config.yaml
n_layer: 10
d_model: 640
n_experts: 64
experts_per_token: 4
d_expert: 128
d_shared_expert: 256
activation: "swiglu"
moe_layers: [1, 3, 5, 7, 9]
router_score: "sigmoid"
normalize_top_k: false
routed_scale: 0.5
balance_loss: 0.00242
balance_bias: true
router_noise: 0.1
init_std_router: 0.00608
lr_router: 0.000295
n_head: 10
n_kv_head: 10
head_dim: 64
vocab_size: 8192
norm: "rmsnorm"
norm_place: "pre"
norm_eps: 1e-05
positions: "rope"
rope_base: 10000.0
rope_fraction: 1.0
qk_norm: false
attn_scale: 0.125
tie_embeddings: false
parallel_block: false
init: "normal"
init_std_qkv: 0.0159
init_std_o: 0.00355
init_std_up: 0.0159
init_std_down: 0.00216
init_out_by_depth: true
optimizer: "soap_variant"
lr: 0.00144
lr_mult_qkv: 0.7
lr_mult_o: 0.662
beta1: 0.95
beta2: 0.99
lr_head: 0.00568
grad_clip: 1.0
warmup_steps: 200
schedule: "wsd"
decay_fraction: 0.666
decay_shape: "linear"
final_lr_fraction: 0.05
batch_tokens: [65536, 131072]
seq_len: 512
doc_mask: true
z_loss: 1e-05
train_tokens: 545900000
steps: 5794
dataset: "wikipedia_en"
Below are experts of layer 7 (counted from 0) of a mixture-of-experts language model. Rows are named router (the router's row for the expert) and show model dimensions 448-479. Each number is 200 + 20 x the weight over its row's rms, rounded and kept within 0 to 999.
After each expert's rows: "raises" lists some tokens whose logits its average output raises strongly, later layers aside. This comes from a sample of Wikipedia text that the model never trained on.

# expert 18
router,242,175,220,145,223,215,224,256,170,225,231,190,195,208,226,220,180,203,212,201,205,180,195,199,198,178,186,209,219,212,186,184
raises: ",", "–", ".", " of", "-", " in"

# expert 60
router,191,174,228,201,196,194,219,216,193,197,221,192,205,214,218,195,221,210,177,227,172,179,199,222,195,220,191,162,172,210,169,184
raises: "\n\n", " In", " The", " He", " However", " This"

# expert 16
router,217,203,203,201,195,236,237,206,193,207,215,195,224,208,229,188,198,213,177,176,163,208,207,216,211,194,209,173,193,223,198,177
raises: "-", "|", "In", "The", "Se", "="

# expert 61
router,201,225,204,174,196,205,223,217,169,202,238,197,243,178,203,212,198,198,188,186,167,191,159,160,217,196,209,207,193,190,166,193
raises: ",", "-", " the", " and"

# expert 42
router,223,201,202,196,210,199,186,241,209,226,186,195,218,170,210,183,212,218,204,206,164,184,185,206,214,200,194,201,214,212,203,214
raises: ",", ":", ";", " in"

# expert 5
router,201,185,217,177,191,220,201,211,185,206,193,173,206,195,192,178,190,238,199,182,178,178,233,186,195,213,215,178,235,207,215,172
raises: "Note", "R", "D", "F", "B", "19"

# expert 51
router,232,197,234,179,205,210,199,212,162,204,210,181,224,219,249,200,195,219,194,174,161,186,215,192,178,209,186,139,214,216,206,169
raises: "=", "\n", "\n\n", " &", " |", "U"

# expert 56
router,211,225,227,174,198,179,230,219,185,207,228,191,207,211,224,186,211,216,187,225,189,176,164,200,240,208,203,160,189,201,185,162
raises: ",", ".", " |", ";", ")", "^"

# expert 23
router,194,178,235,180,222,181,186,215,209,195,204,197,245,192,239,214,183,191,214,151,181,151,208,184,236,226,196,194,161,198,217,184
raises: "U", "E", "R", "N", "J", "V"

# expert 33
router,219,188,233,184,206,225,191,207,209,192,199,157,203,226,177,192,196,215,184,193,181,196,149,225,189,218,190,185,198,184,191,182
raises: ",", " and", ".", " of", " in", " as"

# expert 37
router,175,186,202,184,213,232,223,202,162,207,216,174,200,176,199,184,190,207,207,182,190,197,178,223,213,222,220,165,198,222,208,167
raises: " and", ",", " in", " by", ".", " to"

# expert 40
router,220,175,230,193,230,204,186,201,210,180,184,173,215,207,255,188,213,190,182,195,187,193,192,196,191,205,221,196,197,209,177,198
raises: "\n\n", " In", " On", " This", "\n", " It"

# expert 49
router,228,200,197,184,200,221,188,203,215,194,185,181,224,189,190,201,184,210,184,169,167,199,165,212,212,189,221,182,203,218,206,205
raises: ",", " and", "(", ".", " in"

# expert 63
router,202,173,201,182,179,222,231,217,176,179,208,173,204,242,186,205,194,188,187,191,194,215,188,202,175,199,181,180,199,203,194,184
raises: " the", " a", " that", " it", " an", " some"

# expert 52
router,212,166,250,200,186,198,191,210,165,192,228,181,203,209,215,193,193,209,187,180,176,158,187,190,198,202,224,185,221,210,184,176
raises: " (", ")", "-", ".", "\n", "\n\n"

# expert 15
router,198,214,212,182,228,204,214,204,188,212,222,206,228,196,188,213,196,235,210,182,177,197,152,215,233,242,218,187,193,241,150,188
raises: " and", ",", " in", " to", ".", "/"

# expert 19
router,205,186,193,193,189,202,231,211,181,206,219,200,210,223,213,195,163,208,208,208,168,202,172,195,191,226,193,171,211,212,172,233
raises: ",", " and", " in", " e", " a", " the"

# expert 44
router,196,176,243,167,200,192,200,220,211,185,198,183,216,202,196,194,219,201,183,186,169,174,187,178,186,221,202,178,217,216,203,168
raises: "n", "val", "y", "han", "ne"

# expert 35
router,243,215,215,177,172,211,190,214,199,198,182,181,196,255,211,161,180,212,168,198,200,202,182,206,212,219,202,196,200,198,215,210
raises: " |", " (", ";", ","

# expert 41
router,240,201,220,205,195,197,243,235,189,227,184,191,251,211,223,179,204,219,178,183,158,201,170,190,180,204,172,179,222,202,211,196
raises: ".", "\n\n", "\n", "-", "s", "sp"

# expert 53
router,219,209,213,171,186,218,185,210,192,210,193,211,208,174,192,224,147,211,189,179,183,208,182,173,246,232,212,177,202,184,197,198
raises: " and", ",", " in", " (", ".", "s"

# expert 2
router,225,213,183,168,164,191,211,195,181,229,214,205,216,231,226,212,204,213,203,209,194,162,158,216,194,227,208,200,208,209,202,183
raises: ",", " (", " and", " |", ".", ";"

# expert 50
router,235,194,188,175,175,226,186,203,221,199,200,189,212,194,207,194,207,196,175,191,192,204,170,198,180,229,235,153,183,196,192,181
raises: "-", "  ", ",", ".", " by"

# expert 38
router,212,162,227,177,193,211,218,207,203,217,186,192,203,193,206,190,212,219,202,209,179,196,214,201,178,218,210,189,221,209,188,179
raises: "\n\n", " In", " The", " This", " On", " It"

# expert 27
router,210,189,240,191,229,206,177,200,202,207,230,201,228,212,182,202,205,223,189,211,194,200,201,174,225,217,183,191,221,203,183,188
raises: "t", "s", "f", "c", "p", "ta"

# expert 36
router,192,184,224,199,173,203,201,179,201,213,182,174,219,211,199,214,198,241,186,154,179,176,204,190,219,223,180,186,226,196,186,165
raises: " |", "/", " of", " or", "\n", ","

# expert 4
router,242,201,217,192,187,233,214,181,149,231,222,209,232,220,202,193,173,230,186,216,160,178,177,206,212,240,201,191,186,184,228,205
raises: " and", " Di", " in"

# expert 31
router,235,183,223,143,217,220,250,226,191,214,219,175,185,223,202,230,175,187,189,205,198,186,207,208,198,189,207,214,200,218,216,172
raises: ",", ".", " (", " |", "\n", ";"

# expert 46
router,197,196,188,155,234,227,214,187,219,222,203,173,210,227,192,201,222,217,197,208,186,186,190,198,205,205,188,199,189,201,201,185
raises: ",", " and", ".", " of", "-", " in"

# expert 24
router,213,202,221,169,172,225,208,208,165,193,213,187,232,222,220,190,193,209,172,173,174,161,181,175,224,214,226,159,189,224,204,204
raises: "=", "\n\n", "\n"

# expert 48
router,260,192,195,192,194,189,241,235,192,197,183,187,256,216,213,211,196,226,211,179,202,186,161,194,184,204,210,160,216,227,186,185
raises: "\n", "  ", "\n\n", " 1", " 2", " 3"

# expert 21
router,215,185,222,199,184,209,209,223,192,202,164,215,201,217,221,179,213,181,182,199,187,166,158,166,197,219,220,181,248,227,204,205
raises: "r", "ll", " was", "aring", "nd", "il"

# expert 47
router,224,196,204,172,194,180,213,240,193,193,228,190,222,214,228,219,195,247,212,188,187,187,148,205,171,207,199,175,196,227,191,200
raises: "\n", "\n\n", "  ", "-", " —", " V"

# expert 34
router,189,202,194,181,206,230,220,229,181,184,205,172,208,198,239,212,206,207,182,210,161,205,164,201,216,237,189,214,178,216,174,153
raises: ",", " in", " for", " and", ".", " with"

# expert 10
router,194,180,220,213,217,201,199,203,201,202,206,172,212,202,206,200,183,241,209,184,191,180,186,194,205,193,187,196,240,221,187,211
raises: " and", " though", " including", " although"

# expert 12
router,194,193,208,195,186,210,210,184,156,220,218,157,227,198,242,221,175,199,208,193,193,141,170,176,185,181,245,193,203,225,203,197
raises: " in", " and", " (", " or"

# expert 11
router,186,175,209,147,218,219,200,196,186,226,212,185,218,223,213,214,220,211,176,216,185,194,188,199,201,213,192,161,230,219,165,178
raises: "mu", "ba", ",", "-", "ti", "i"

# expert 8
router,186,173,197,187,199,186,201,222,176,190,218,193,210,211,236,167,179,251,186,215,182,167,214,215,220,214,200,203,191,219,198,173
raises: " the", " a", " this", " their", " his", " its"

# expert 6
router,226,209,201,183,208,201,237,223,168,173,186,194,238,205,213,217,188,226,193,162,176,170,159,214,212,209,217,162,202,232,191,191
raises: "  ", " 1", " 2", " 3", " 15", " 8"

# expert 54
router,198,188,189,217,213,204,225,201,196,193,190,168,213,224,180,161,200,207,179,173,185,225,176,183,197,205,211,159,186,247,206,147
raises: "-", ",", " of", "the", "fr", "s"

# expert 7
router,246,218,199,193,190,222,210,207,208,180,213,176,221,200,234,184,168,218,190,154,182,179,172,226,223,208,202,195,206,192,206,196
raises: ",", " in", " (", " of", " and", " to"